config.toml
balance_bias = false
n_groups = 4
tie_word_embeddings = false
Below are experts of layer 2 (counted from 0) of a mixture-of-experts language model. Rows are named router (the router's row for the expert), down (a neuron's output weights, with its number) and show model dimensions 0-255. Each number is 128 + 32 x the weight over its row's rms, rounded and kept within 0 to 255. Numbers have three digits each.
After each expert's rows: a language model's description of what the expert responds to. This comes from a sample of Wikipedia text that the model never trained on.

# expert 27
router:112100114131127100134147141093166094086117109139134141115125100152098106111110165142166106148123170216135147150108122091151111123140113136138057109099063139122139082115110118149127157101120138191132102076163117110095139154099167169138098132077177134129150170173169097121121123139040160164116112141127141148122145123138137093071061109125145117106105129109126152140096168097160192163117157093156088102137140125126152115081124156077134170109068204115063143124075064150123126156153122089085159124083117133120122105149208134152158064104134067128128091057151163077061095087091224107191112150116130115138138076069078122096123107112159130100141167153208053114123135077134077140138180118109130101136165139112103131143179114154088182115108168123133193135172105130144077154119144
down3:140106131208119150144164133119085134135139115092110079155121095140102139123141137147076137121149098149182143205080098162056132164132167135160139098149081109145143101148116118115170138114102159147186120111132125097149143141151058109161185108149106120118106135141114122164144149092151093156148130078144083120125135147115115124109161148111079119141059139106071117125122101088177158136101172129089172081186097128123129175133095152147132095174111135088097107111147088137177160110185148156126154164103119154139147080145157128104134185173171090130153096099171148182094167085052122080111176137197201217081121156139070112080152159130158127158166145148146061175083140113056124129117126184132135154174096115159152134157157125124075129147064124077052073115106145136147155157181165
It responds to: Nouns before of/to. Abstract nouns and word stems followed by of, to, for, such as aggreg in review aggregator, loss, problem, crime, plus not after did.

# expert 51
router:061115180064135139140101133057110173137090151127153173115156154171129159116109154096161098162102179154138137123076133150070108120142137141098146153122120170118137101152116144131114077171161119171118123093082068129131075086086134107180099082161181143085123130129142110116153075183132127153137076191151088112099117097163145132133111151127102132133137086139140188131061137089135153211167130086115091186147097058070113112076169150155098097108136167038061141149134067092146077090133066128183191124114130108123120142116153160131141096105135170078104119096183141107099132105090123125185090153144130074119116100120154124136123053104132133080171161115091129109120183092142115144174154136090116069134125115101162149112135112133103128125129149163178158141139119100111070186185157
down0:121213127163095113124093142151146153137097161119107103130147178120127126154112129111145119179145171145156166138170115109099128152208132147160130147162065138151161139115136151133174133158181193133137167168098123187184130165125137151129066023127155160131181111142206146125070135151107172135104061116140152091145164150146145144124144112094105122195138124129102103154086127186133128113118168087137075097102134132122054137135133129128092141139080135161140187180117128108180102096150142077117070145126110193164163088089130143150146084084113109123126083052110110127152096073128125145125197110186139142167169154153160153092117152105107167116153134122113088102147107143169198131136147051117121109136087107124168110127125080078102081117085127108141180164108096215142073117133152
It responds to: Infobox and list dashes. List dashes and line breaks in infobox-style lists (Conference:, No. of seasons:), pronouns like it and them, and modals like can.

# expert 10
router:150145137176088137178185096053169086120094093091165210062117133129162112113092144127185113187099156112142135160098148122085122071122130143154156165188160150071143111133123097143161149094181051123155095099118112127163122109097139131116064109150186117102151159168122116056164099192122160128146056150152170128107116181141106143122151171075110114134195118132172109141154113076140154142124174119110203135105096133152112102151085114122158121119106154086086120123129105093142161151111118129147183181082119094135163154117116131093151115135080132121074140121141128036131147145076104102147110149099128128159127149106127122162136133122172091155147144128201108158158121073138137140089222154137150110152183129188137148084177083155172126064137146167122178124161113125151170149133169
down0:132119065130051141105132156129140100079102122110090095151102114112101103071128153081127151137112069140094174180121156150094126184137104193114192129126116099207090113089176133112101099126165131085150131111087181113151140116168079116139135117116107172170106150177165139138139129087148109171108125169132183202170134114108155167093141145168145140164141167107128060086127115125119139101144111127141188097090111105087150099077121128211137164129112149120123132161104165113146197141159100178114125119159154171134094222200131135120075135158083084092108147130176125160064174104065099115108140117123193131142134106079127106117130163163101075166160042121169113090133139121107115178155064159133094102132073093149097102117107098109118091137109148127070129110135115135190138103127145
It responds to: Coordinating conjunctions. Conjunctions and list-joining commas between items in a series, such as and, or, while, but, the comma in "nudes, and".

# expert 50
router:119164153166122159079154060123174142101112120137100154083133175134145148156149155145116122160127167102152132143166140092145148081169113095120171134156137142150173120149138134128089134145137094096160186135127108137118148113146135121159138057177146175114151112161052123106157160116094111143169119151070167124122119117119155103078196181094080114133117166212160139102069113082133121116106138129185099122128132046168119147144117140117136130096071183086116172117072089119092177121173104089174116127188114116132138122037137136097093140177128028118123111059129157137075088151070118094107112111120124087185201117057114056144137097146084149167157130130130143172153114109109116121107160093105112148087152080059133151102131093130135104070117162115125147159110163161153148096149191
down3:105116146211131122185124132070087125110126054130150061102095120176103120100098117130100130158133136103174156100142155089166187112120140096140088106155170157132180140115120198123117128158111177133065099121122126101134101148153202084169132142167132140086191125120110114092117167114093148092118044123104122142176068154120131143096167081101094125111105157083100182103087121086119100125127112066102129115138205097130189095085134105092167124148124161084136163116103124099087130132150106112092134181103093091117128127125101163092132128145109072091148151122184099143090125196076164139113088115133096140137124130107144081096128096116109129124114161128111165033178139132101175104203094101064101097161124215130134131092153082133070105142122134164119180145125099104095173114090093
It responds to: Table cell separators. Pipe separators and line breaks in wiki tables such as climate data, election results and curling scores, plus infobox field labels like Venue, Total.

# expert 42
router:134128174113131147128204119130105101156128090152115085107136084144106190152080145105194083175033121079084166173088142125124131108100073173102114154126114166126136127124192129091116117159118099110123190129126124149104107152089078126132096105130119134114166150143165135139141050121077147119132060200112140120079149192122140104078160102082157093125169139168106160183087101064193161115151145062124132163116110108163090141110119148151145158087133111063145094092142099120126176179133072044155168151143122109106146136114086140161122101172132100061084139138146167104104095126135131098112150157147166077127139089054085075106133171149169141138128122090127117160096162142118156148175185170068116146163153215105141144135109139109121136132081157143144143131147118163117119100144173
down3:070106093147173131158133146138127071110108157098172183146099092116137087125132134128109092148142107117143147104108116136131093188062158065180160114119126115128167150117132124134067122123172192132124119132099124134173138085105119183088154154135121103154094138181157063174060141093123126155124122146203127159141167070153125141162082045150121131139189149135147114123116176159127155142114114166158103154142171132102148160142145130156133091164158088092146095181172169131144168092142164116169135151089130211188194173134126153081178068136120126127131106115139154149148104112158144100149123135126106155120046120109122123171133081164100115127099168141111127144117123074102161102048112054155118124120223131095101131123133092141160060176105187118128073168173116111168074110178110
It responds to: Articles and determiners. The, the, an, its, her, This, These opening noun phrases, plus word pieces after them: her-d, an-atomy.

# expert 37
router:130101174164106156154198123121105173127099156150131120164135105200087141172133158149116115170115179151082155109084136113139104181150114161096079117101144051157104116113142121150099114182146066182095182151135109106152088114105082106178132107177162138095113141128128107172089108147076109112141069175123103118068129194095153119126191128073098115148101130134081133154144130105183139140095146131119102168119131042141217073119109139125123106073126176117127151110070109151119126148158129105100255160115094099150102160110100154140132107136118120085100124074156138102106117075098117124090171155140122168172175096088176108120139193112173135085169146145143152166135062085117143108131128122139162143105139128097119151131159141067167122111168183109114141111191147122128106157186126
down3:121159126132085186167147164107123104136086122124165149178178108128077172065142157156135135126091104134139164137113118133190125171107159105096104105083111118049136151144096165160075205159172184133110105111125105146108146123095121145095141087119168138139108088127112147123115150076206147113122142176044173046108135106101129165127150119102145109180151107052167158121138093126126081145209111148113126079137146112153115132111175133109076088108168124071129113163109122084103089103137118090181151105128068140128088148122098090139118122140157158107120152131067171104079128068151098071119110128140142144129096176082157082133130154144045123161148125119092186141165163095144095083196082209110147127105116153110117125093194127159112148113129118119133163143140165059074132146120091
It responds to: Noun pieces, table pipes. Noun endings and word pieces like bad-ge, division, can-als, signal, plus pipe separators and Votes or ±% cells in election tables.

# expert 22
router:135099175187150131078104129066129151136084120146083157154104119101122098141172168107138137114105173142054205055081144087113120061141109054106080082170156116067123140126113170127107149152161108150093118120145127107163095135115109160087102091175161129096088110140174109181136184129105151152178036148134150139095156103126110108097168146123169172084145135104137113135085108094196138126119154091153146150127133104083090090101170170101073141089093190159116135097107058122108113108088095099154141085104163140084172125118121139184133117119127120121091169131169193090073094168048158139128149146131178124101122135150104124127128090138166150110110147130186127174114063153115121109115164117102189112217138168121127091110133117131109117069089116111160126071105121122144152110167144
down1:115126146109245156098151171106182142127178138114153111177106103100167151114123222146144079104186100081132115135140137098178164092089116202119116129156137147142167160133082161081132150167103167114090178120111174169168128147086154133142193187096114119182121106110181076106101131110084164189148131125113160186158133148152152159149124091171135083157105136152127165094154134109187110145153130151158157140158167103126103132117098118090167147148103126145104087129162155101188137207105138140168150117135150097170122114163170126148039161141179138126139152152136102104170057135140111166161140122116118108128133135115094144083176124156150122107128055123098111148180148134113106152132060149080160097088103068125147154136091159128121147109087175100143134092152175079133113165103055
It responds to: After-preposition words. Words right after in, of, during, such as honor in "in honor of", War in "World War", plus temporal during and until.

# expert 14
router:143121111167126129109170080073189090115147076136129163119131105107134093145117141119123170137087133123109160144068150047153116132137115075144046121104144113130109174131109103109089070052130109190129119113129106121102155142088145085139094115125169166113150082186129082078163091119052169118095141156095121108079150092148142097060117161127153113138122100172119175120108099108134105128092096110126113146174084094108143128111131123133148140106107100123114109097085093080155138138123154125109193107080130123177155145130159112170180108083118089095116132052104200099107138128088141080126101141148152173127167155049148093105168165171138129160153151182138183088106152073152137140185185158136056086158130132105119129136152085080145125046132158156065174110121121076108081155177147
down0:104119099139113172148072091150163165098113131115095203143130166128122093166096027140171070115101103092159162102120154164106113158117141141178126125167123139133199155160165121137079142122142226138128109143160044110137103151111052199127106138108099112089177150133066195133161148103140104121119152128111126087117123091137156128137083126136146138126114064164155182124120153074127085097094106101160078125137092107134198122115110050118141058113161150133082133122137120144096145080154090156079057119102119085095102160147167082149213101164168152111138099160132138161137129125187124136139137121171125112130125144146169129165133119092126082162083132099117190142081153066128118113112135169164118079185175146141125123137172092107158136108192128177112178147152144142133142121122120
It responds to: Dates and role nouns. Day numbers after month names in sports results tables (May 25, February 27), "later", and nouns like son, daughter, song, album, singer.

# expert 0
router:070114138137072118103141141097156085050131118113125175136167132148108126142176126095161152180109120131120212092116155106135111096154154110093088103118102126055098087114120105120107148115143142119111107094113061104120100120082082115141123119122209158053138107105094061157192135124144144151150139182078129165033149145103116095059139147130121157106126123110144083162119166052155163119116137095185136137140136081136093069133167193086078103130122179143078094128053092130110108144118103106108162104118134107118124126116126163171171126145105150110078122069154148086065111140114161112200096152146136113103121148100143104127148151089149138123166088132199140187136147144151133059130169189134157116115120154125105182135191102092135142055127115092123113135151127109124049151154156
down13:136164142193161158171103103172128105101107121141134105114103126134133126140153097131121147087123116154074093163160041141109144111132146091109165146130153123128114152076179153180113107112150084118078141120152118084178126099151119063130125113173096096109139066165187196113173119085175155115137131122109125134060206179107101180168165029164141113076123064121124097113130116081106120148178118092085151174085105131128086084205162140109184140089070081099123134124107158154190168116105124095123114109103165194132150188128133133128072112179144129148142176151150192129173127122126111102134143122137156111164144218139090134159134086117123116134147133136098117052144149148174148143066137117150113139150130128177154147157093112133133153089115119152165139113057156108137148110059100
It responds to: Action and role nouns. Nouns and verbs of authority, action and relation, often word pieces, such as control, acknowledge, defense, captain, partnership.

# expert 18
router:193104219139100138118156113043130130123111114106153114089112111146130187123073143079145134185050157121107174134095128072147131121146108131096151153166114153098168104129084071101124139149115161112145082109157117059116079140110155119180093069135112110102182109135167112198137154117080104108116146181118153144118117145140088106144179143121151144088128167135135164133105134151150121089052154148182143120142106110112186161159151170146104167098173163134110125119149113156146208156191148119186181106090097120076091131124115147118188123089118049065076162101174139099065115134084146148158093184097181149094081121092119073137158131152192096130115111134173083170099072096105131153128147180109133157146125122133146146114124082141148123132140085196124159133129142130141150177106129
down3:142177069126121126172146174180111128168138134119113114097108106182103150088177117097139103138165080163103079101163084130095130124124100171130116161082105128106161071162162148091087136127123111112120100104234097183163196135178119172122063089151091187147101146124155112071095114104114127147141155051132115085091153162100080150106155125099114142134125092114110128107097095116153076094194129048148133087112126091159125153193118080134079154140144181137135102144140073163153136138124104143110182094146131134147136123128109110163131077140165072151103166082036154120112048108141157182165158126099114121132154164141141158185105072068082122095186147154176145129115124073116166139124135086141120192139145132139153111135085134094133133099096083121149091089109178115115118139114091
It responds to: Pronouns and conjunctions. Subject pronouns and connectives in biographies, he, she, who, which, and, right after a comma, period or year phrase.

# expert 44
router:158070176152102059153155140078150076077167134066154175102110185123154163120122168102194107170086167151131200148085170135148085145060130146131176134141104162100117101141098141087116151090172115105109140132147123139160124142115086136180044125091159181103118098149147061068073129146119145140062144181124121147085118117119132131040146148110119141122165139156143159092062144115145123125141132120110095085198123114101144119116150167117145143072131119112119205136114139138140152084140125161124178190141152092149155119125127126098147106151103087104099142104156174109064120152117138085165108171106148140070116108081099082120153050132167140145223122122168141097072099134118082135173190145107074161157064170134125092119169075124146136137124131157143146118125139143132125118135138
down3:210078102075121145134129140089199133119136186148107092094164156163101106129122069107187093117089089219145100145165090150122173071104124125078114121143110127121129153103128139174095049155098151139143144103078154044108128188144103090122153152103169117120135180167175121204188101085141120130113117088092191097111087127088111141152128131040156147117175115100131110144157137098125156039151134138114139155123156081119158175137133073099141152124136154117127119162085140125103124138124100097145129209115148128100125118145134172112097145152133104043098102150100094115158106144105134116149152131139101156102136127150136108115130118084164117125059098160140110096104098148122177201135098049168125141102100132064187076136157138147159092127109140116169122151107117071100092120175118
It responds to: Words after the verb. The word just after is, was, were or are, such as the, most, many, held, opened, often in prose describing buildings, releases and events.

# expert 25
router:047137130101165140155137101074185135143074168106149173065183134153127174155145140092192116147086119104060133113120123143179130075152071064085125131176135142113164114112136090141099116142163139159130169162079137100160085101088117170092118127174177109146142073148112095176191102113073187043154101157099103144058122080155107075147167116105159128089139191110126111108105170075166147143125116162208074132131069081101149095091171157152093126111119091118120152128107107172155132159108142080109126152131125103160133110094130149143091150106072082126112155114139121107146095142068067138137074093084151139085097147139115120133151076130129145177142163143156139107156106121083140112092198131126199102141126118165144108158184133090127145103099149128123140105099156133145059119147148
down1:038150188162093174100114109149133166112082176112139190155192169152132164103118125121115078119143134139065147084121111131157169106115063132163150117134144123103151155096150136070160105163157165127095097167198127148184120202120119123142101071142124157082102159147057138167075141138183153155136102083024141090203128096126171136090128082194077135118180105104116058112102174096127116116123123152084131113128102161129086114124136118108151144131143131131143140182140119172123082162131135114073173145183133121154127106119066161126107115108135117096133076103086163151097100093053147091094140112126143147113156135157118117119107123137133126130094163108140143119060055139147144096146146086144123145114146140190129101116145138067113180144135126107133189097082128089211096136133120
It responds to: Time words, mid-word. Words like same, since, before, next, in, to in running prose, plus middle pieces of technical or place names such as to-m-ography, Z-an-jan.

# expert 47
router:165141130114126059160126113034090114122106064177118098144105158116126122164136147073132136115173137182131194170113105093121106108207120077058092093135100147172101120106151123118121107144150078101142189118075084123111076129113141128133058093104185163085124143083138091127080091119107164142142101135117116074113136177142151120064195126144109129108142179155106095165132181138137141110096119073118153117074081097110171138092160169171107133071100142150099112094099087105120116146151109153162161150132096147073109170147087162140113165100123123085142103101121180095081132104096145112148131174079088183183143126109165153093100070119141159145092141187140105179079093077143089144105117094150089122152129127139102188085109123076057117103132139157134136136138132150136084110183190
down1:120167110109184113112127112131142081134088177117194135104112069089153136161161110103134160106161134171175116181094188091125138182092066084093204127110130136185097079136092089126097125150150124079175068143078089117215160163128115111158077091099127111151126167134123123123148156101121110131145119128142201182150047130137134148124133098089035149118107146127142093134131078149134109137119147074173151166139131132149190111124118116202114116174143175148088083148099193206098118128099112132111180143135137132107179078173103129183117194131096163143098169072137146166130169104160108145108094156124160107160128183157165134163110112157178144122109111138147166117125140125118122134135129139198152120127078161114151082116129102166160074121092105163136115101124077123153062098111105
It responds to: Adjective suffix pieces. Adjective-forming suffix pieces ending words, such as hydraul-ic, hero-ic, organ-ic, -istic, -atory, also possessive 's and table numbers.

# expert 24
router:100120173152130157140169063122154135074130159136106152113106117129128087195179149125135103128128208107181138106092125141160142106123150175114127115144095144149081165101136057107171103110138119098095154152120091086107129125070120139119027071146108134094160138126183132135144139121116139117128088133127090096079143164153084102056157094090152093101158129095121128113102157110156130113159115114160109139092095096091118115155082119135091077099113208151164169176122117145135146125154084124142116115098060108101126158105098135153118172198055090162091160094213119108121090169099117091118146198128164117164185141108099120114108160112088135160186112143139129112131101089152108122133165129031155199192109214158129141172152141164092120133093139170091162107165127116141075121098154
down0:108145172165163178111171104143091090156073117085106121142048117127130148090129121124148102069152129086110165139137130119161169141125140132110148197142127106113101131155153126115156135132198171149124176121117135120158117046153095159166119121091112123112121154220197133042063151106171146166049114166175096158125184162139150135153166097135183185113143095103110110120140134188151102130087074175083142074140131171148169109087108107126138071151158111106143106180125134137145068089165173107121115099159148125136109112134112167151124085105153161129118098119173113168096135127188189101098127127152137121168143138101160098111175094073137119101094104103149077069060133145167147110089131095143115147142163116070149112103141122189058148096115106090106119103106190088129123167086102
It responds to: Mid-word fragments, copulas. Inner word pieces in rare words (tr-un-cated, v-ou-cher, furn-it-ure) plus is, was, became, a, and table abbreviations.

# expert 40
router:112101104116131090130101114070191050176178144151099216150081148156119134164078158120169143117163180146124174148117152157158100108133118114191088085140177167129105116133140127129054134145134131116129171085133118126130109137205100156111065140116175125146144052114155134142103138171108127107158103153106165098088122135131182087122156132084158119149150132179137104149107136100109145140086162089136110144104111060082086156144150134160074157056076151147069133134134084111134087130131072101197157181104095101114104126109151130121164127162085085119105185084164168064136140171090146115123056124152127117082085186102152089148095092112104127078088146141124112117069091099145120113121190163161187152102148154193206148103136102152108124103111127168137115118100119151131105162163124
down5:117116159129100044139069167103169146147121101097160201140131136071099160114172178119115081175164117111145165114164177124094148127156179081049141150119187082154162131093086078117155135092134117088151094191099131146100155155076125107107071138068170147080114095148112102141131165120097140107124146110083193115175143153162146168176138181119159089123124159110157089138174132102157104162072139135109134107120103133133072084133091167140141098093148119084141094104080170150117114132172186123050152097193119114073056142144114130100131193113131099164155097104112175132110130124138116107123128102150138109113099150129156085129104192164065125137139144149107167143126110079144103071124097081136151108178153155148155128132121118066146080132108148129105062136140053093124078164087106
It responds to: Name endings, nouns. Final pieces of names and nouns closing a phrase, such as Leh-igh, Om-ah-a, school, Airport, plus %, 000 and closing brackets.

# expert 7
router:101107163123161133135184120115100114110187131176111088090102114139128147157141082097118090180100144211116156117134165046095117163142119158123142171224184103101095095139151118082164147147106168184098109100156063109129128191123085109138116075146122150137131171178165133140167150145110089178117074122101150110109149161177155111084164126067121144093094117135101105146128149144160125150077155129190121124108157099112171113114081145120150092070069123152122141130086095100156123140111068144147141107161092122037142148165145100124126094090154080081101128090105104116101075113131104140121123186125176137103093143132122072151083149183148156117178108114182112182159121138156161172133183157141139154138134153125149089165104142113043089063142120136191181111128129161175105156121174
down3:138183094113146114103084151149135088095137055156142138146190161147151203140096151183096136177139170086116128167106149146145132068178120079108119095091080116138161066186114163090103126130123119106140143150077175095122132072099141137119166199127135174081122139175107146157116126190121121162179095119143135112081142179108130103152145131128119143104216085113199143061162122118084098113141193103136090128109126132131120140110088158176122113158150126127105100103112097079131196140073108101155135130099185146136100069144135153102105114115155178041110119146119127142112139095134159090070100126120117106125127102115115095162105189127137137141140122100154122171181107186097131163125180140082064146109163080119141149049162106181138119098186107094122124159186073142161085145157148
It responds to: Superlative -est, by. The suffix est in superlatives and words like anesthetic, by after Preceded or Succeeded in succession boxes, and role nouns like leader, actor, owner.

# expert 19
router:130089198134131117071129096117086071136153103135149179136124128129190165169108140124205189171070168175099144150086122126160121101151089120109084112120142134184130119067152112091114174148141138150146134154143117166134149113063121146138079107157182124116117119130131127090192097169114104181150147163138159118073126132150098112171160113060094094125146155210110103091122142165169093122103138132058101162148143138159094160124160135136197123110107110136101170114112105095140075128121124147104177104177101082146120109119157088139156146193145112086151162110196235089080090121098073063100116113133108119105115101082146073099158158189148097116122120142149103168093090127121135093103177134113123113091156112102163138087147121073080104119140115130175164091061134183097103147102158
down3:166073103183092096104091110169107101139095156132077125153149073098105128147117126141155123099079116116147173129091092116116156134118093158143141131122124110114131151090146090078149118103137116121132122108130113127117151142202125121137140095086133113105147137154085126113138062044132132094148143111034142171137152145164154116170154182151116107101093114161081109015125119155055108175100144140099104131120127143141072117149123176116118093113170083116110124092071139157136128108106137101144115109205092077098124051114075109125169134132156145157188140172152144092153102123155078111117130134113138105118163105154137138150065137099115145159169203107118099104160136189212096115165124091100164199092093113099067129085099138143088160119193097210115121070150114173111181175111108
It responds to: Clause links, particles. Out after verbs like break or lay, plus that, because, However, if, starting clauses; also km after distances and pieces inside surnames.

# expert 43
router:202184173132123112145110129093161089167087209114103143099151087159128148165089095172198082206083127165096134120148160129120140073164106092103119086143118120110099095071150119132144164120130082154152147103124091096132189135142150136158123079163149119065132131121129134084129144154114116119131147185113120092150118182055137067101167133091106068171100101166116138146155179079149188180129182117126094116127122126147130130146123127174099119077083133100135113134085124176155114167075073124101172133081112144156169117030135140131109089163090084112114139095135125108098106114074153120147123097096139105148084185134164083156199113062145131096177108124118165153139132064142148157092132167147090124128068156156110120099122128087119174083081145206122115086108108133121104122111156
down1:120125150126124123126129108129144101159105103104110154084079152170157121135136196116088167111061178067144121110151159093119130173102118158169169111165152153158176136140152121185027139157134119155138161150060105184146120148070130085145151120123163111163180125103144143172108165144075099160133136120132105113136106124136100137156141093161145135133100076084105121108156088186105153145096115145097111123147123164137148111138113116149163081125144143129155185110104077049129146117141172124089072135150093094146158138135102135093107110165128108134089135127115060090061109151189137154145089175149123137121160036094196070129045070145103138189206105145117107193146102090096126156157155099153088169129126085065098107157131082118152088073141153108130094134160061080173139127120141
It responds to: Article the in titles. The and the inside titles and names of works, such as Beauty and the Beast, and digits in coordinates, track lengths and ID numbers.

# expert 28
router:197117169146150095162080121109154103153082138108101149165076107093119076159066135128150175176140140144092128124089144117108099097154090121100093104101153119119193123132090082095148192116169126147121160139171130109147133132129156143106091114170107124053166102105121063137177052157056147143153071214137156107113137152125069162101149054085119085136127164142086135158096205076142173112092168124052154089114152111141126111128101147162145098109102144119104153116151092154148152136105105178171139139114124134110084072104180110098151100112169074126087200081188160069131122103074111148142125124160162132134155141112130099117086108158136097114090081074166121132137143128183135136121137187071150140178175132149130167114122105099120151064118154140139156143113091149152112102116196
down1:156156161113120157126167182096138118133084200128066089125151174067146081079156091115093105104167140158126134103125170152092157151166150110096109123094117144162081161104122146103083124170144116128070177109093162106121146164167096124112135059166155179189172125102084166133100079155109123169139134160119164096096134105139159153166153124142084109079084101130104125132161086079142078059110088153126162087111085059095147203132165136142120102115153076146104142132098137123120136138184112120130133130083105127090139134136167129114173106143096130107115192070130183182134144162162137155100159065128136117150131132099099149115099156116082158074088115151126217115078131082186134133083139128065097152100134126113115170126129160177153099091086095102154166179100120049139182175142099
It responds to: Of in fixed phrases. Of in set phrases like "Date of birth" in squad tables and "As of the 2010 census", plus infobox heads like birth:.

# expert 12
router:103120124147163092100142143121128086129171124114101119126165168156144113171106171111124148119143196107094166126105199106124136121160128108148080128185112114136176095152164116097100105138147059153129132177145122144129123096098152123148096058103179144115147116141136065066132107126041165164157137146158121103073106140150161111084173107095092103137155153065122073152070199140139117122125142156098095140111098110148151139079066162123160099108137144075125103107080117132166126147130104156102238107117117128123047124121086137105132088146137153083114164063153159073040131144130122148126164155125143119165052178187119099190106154080197140119166164103135124169108066098096107157137181136144091119127125081124137169145118090102112104154103122138095172071149124133123064174135165
down0:135192075104143106114107106094126099110126137054142135124182154151155107076117091074100149124138158176126085119118120168102091045122138109090115085181103114082160126145202137134121074162104156147179119157132099100154118089101201155161126118103138128121072085122107099097154119121108166071112158130123168118192155123112095109128057118121185125110175151110112118146174116165152059088110203182148131140125108163101148174128127029077114136129074151159085174116117103097107160134138173073133144084065155136150169136162123150145138133124128080111119180111118123151097112162160133146107160139100128177164105117118099172097148109096107099123145102131140134108125105084154157082082144087089122108106089075080122184145132151146128152139214099130216157105141184151123081099105158
It responds to: Commas and concessive links. Commas fused to word endings (ed, ous, ers) and clause linkers like while, although, However, though.

# expert 5
router:167124149117152145164191081106152153142124127189095116116133132130132150182144115131124117151152103132099167127094113098135157044179134102122108142160182103100144113107119115117152134138189046146122182154143186171166098155108155103119068099206127102105086119142177102103184098146142150095169078089136063114112106115162093088101158072099185178106090140151087157140084154136147119133108121119139115124139173105145131072129088156146151158118092140126091123102089064161199136141091102094099180079105102067182140096135116130127124129190099068076138095102136177036119141131189078060074163131126146133120126142156182087152125081124138114123152124122122100090080146138116115123131185158090176123102146084135185154144143095118145131118128098107128202088110142139131069165117172
down3:176164103084066123139136094123072199102138105101129136183111112166139136112072102128127084129182150089132122104142066205124155063093143110141137109147097137082102148129090116095112132117156146119130170179162150145167096160139145143135198108159138149163089117100148168134077122123119153128155105169141131108123168136190124081108062097053099168126129152105165112160142136134239146080152150128116184079110143099145167164122207148089188124140165122090081103109176126124134195121128105143185126139092180177134105146119222077176110107126129128138113163129071097150162114159103117115136148148112082138151114123074107167176119166112097143098134138152187102148105120152157174153106130174142093154137120140172154152146148130134099109214101116147113157120109186102086172119093156
It responds to: Relative pronouns, connectives. Relative pronouns after prepositions in clauses such as of which, some of whom, in which, plus the connectives and, that, who.

# expert 35
router:119072136166223138133148108073143138214071120157084151127163089140154104146134142126150122177089118154076123122116159136143108099143097092119139106132106142149138054082165098145126140157154090116133146140187071125181134119112183102113070131165155119111151183082143117106108055166141134204111104144134129113069137126171126157131131121125066148156125157143140149087128084140145095106143137111134127179164105110074129152105147099170179090121096140149099151075127078095135150171104157111163173174086106149151116137072097091173139134187108116103151169137162184102139101118066106104065136160140202093184117097156142054185180122112127126128130109124182086128141118078092125121091194172133089143125156128120165153074096116146165153053156139174120132106142110118184083157122147
down0:097107172132126111111163150075166186147132096170145163126142135071143107106069176136105081111118108125080114122177145088111092095098195130112181180173183140138140119202153106092112205106169181089117149169141107140134118130095203087133146098173123127125071147112110148140187102148136101126105048107138112129158101103101108134118155170049145144156132099093150156114144106113145105176097135101108083136114130152134107049112106109094188059096082145144102137103127119120151179108125064116078111126136073153152141129146183156163149105150126112156108113140147128190112188146106143117115174202164198175152139118151146107091085110178132106125134110088105131110140141140103062162140125107051073160128124158149084081119122112176169099132113113124113150178186135154175144175157150
It responds to: Foreign name pieces. Word pieces inside foreign and compound names, especially German and Dutch -stra-ße streets, -shire, -burg, and letters in acronyms.

# expert 26
router:143103174153149103127112146017111090100118070112131130143133165140140138172097128116161150191109112149098116144083157085174127123153088123148151076151155143107131105136118090093102166139141069080121148119100098183168153080102189176123095075121139141110133154117142070092169142177110175100181174167164124108084136103153123108142165131105106116092148160167195155141122154100103097111158143088121131149133145093098127109143125168170147133129128029150091102090086106164148108137112065180148167136115092140089071128133080064171127192170159074107111148120145191078103112141104113142170111151149171069079113109124130178131093075103129137112140173132185106202093161072143126121122174171146123153100152140162156195095165087096172163132096116135107191096099108117143118115136132
down0:167182123126084132113081101070107121141124103124188119155181147194156130089164121154097198106116190093093131179139164128106113175109166115172125183082162122138152121152107081068149159126062135148150105120152095115184092154083143141162104090102166124116136120138176032200148076216105079168147172095131182124127082143176137139086132110183174139146165160087144132099102158146127084066120161155107125141146127081147129125106121180179135062119162124133155083142113144175062141126114091114107101102125083109124152148172140082102122155164168135090143119103094199129085131139119075108142130167117109088160117144171157100120121054131145117140103110120088078140131148153148162175075101092150125155145139088126132110172124119091092091126159131073124171112115094106149098155088109
It responds to: Name and place endings. Endings of proper nouns and demonyms (Achaemen-id, Day-ton-a, Gl-ob-e), place names like Oxford, Pakistan, -shire, and digits inside numbers.

# expert 39
router:165137199167066107150124100086165136164177123121107112131161151110142134100123154100140105140089114135157153120109134123179133168101092120182149133150143140113174068121097132105080154137151102095121152109179073122132116122071095075167103107117183186101160069125124096100109126076103084146116149100141076121083134124214121120102159096116130162131099045118083206092105158164184187120095136130108102209206109074128164138133198128123130127083079134108086187106162091161135159202153104162125217153120076110134108163126101095137122104114086095111129140100183139139102092147137106083180097129165120100116150100097125146131134075106186124116114124145164103132078119111138077134155175142132079126175180168123183144116135110099120150105100163166172134131129121127125101188145105
down0:088081137080156160168123070142172141156111162096093150081136128130111126159096131131122110162104181165183100171077182092096075153105172154108148115108103155116112132125163156138097144138102136130112130139103163165116136153089133131087112128150184124130130096149099205129170177208172078087081162175147087126101175172130134114197184116144160115167144152078103140163124138145116120166140164096132149127169158164111074184081107097113176092116164159122168145155159109072141192101112079095125107132105141126114139156171076104185103148167101077090167152091188108149130080155173140139165127159173091156103078139178211119124115105145112156106148171127156089082192103101129134077057126102128127075078116119126170140124138068118138063129170097146093132115108170138108112138137106
It responds to: Verbs and adverbs after was. Words after was, is, had, not, such as only, been, became, quickly, himself, plus pieces inside names in tables.

# expert 34
router:156119138173118117143117115104108121123142182142093168070099112154129151150092095140143106152127106132072127139127174144130087088150152116093146091139130202148094147160189088097195121149152135101103157113168099118096126160091114117154143110151175173085093093091143151134126095118105095083137083141143173075106142100084106117093137157087118114080103163120142169124124195075149192154204130107102131173167103125104090115105144124105103117062177136109123161181126120099178137125103181116134182098128106143154086123109162160073083146120122082116093222179091162136115154105056117092148090125100151118179084174156148104164148154192140122183142175172142129129180105098130121146074178109134167161188090142137159092102168112106125094052085119137100163127072115191140076123117177
down2:120133111123101104141142134134126168143104127141122128165121101151076102103110145151087078140121063141098062166154132104118116169091084216196104146082102101095118147121137130123138119124127146146144066141157110095101152115125195063143164135106131155125098096105094100159133115142133190106181197165135121141115116129198102113140090127145138211129113089167137117105158123121146121129133204143125138170148168143110126147112099124093050127190175129087166136113163110106043158174168098108127122145091187115143109138134153056132138139148100128164139118119103166098166145090131139122106183036146118148150169170186154112148172156145069129147156150115126132122096093117127162104147161128121143160225129178091101106192166090180132194164172078105172144146118111077139112081056125
It responds to: Mid-name pieces, in. Middle pieces of proper names, as in El-ite, Borg-on-ovo, Feyeno-ord, plus the preposition in before dates and places.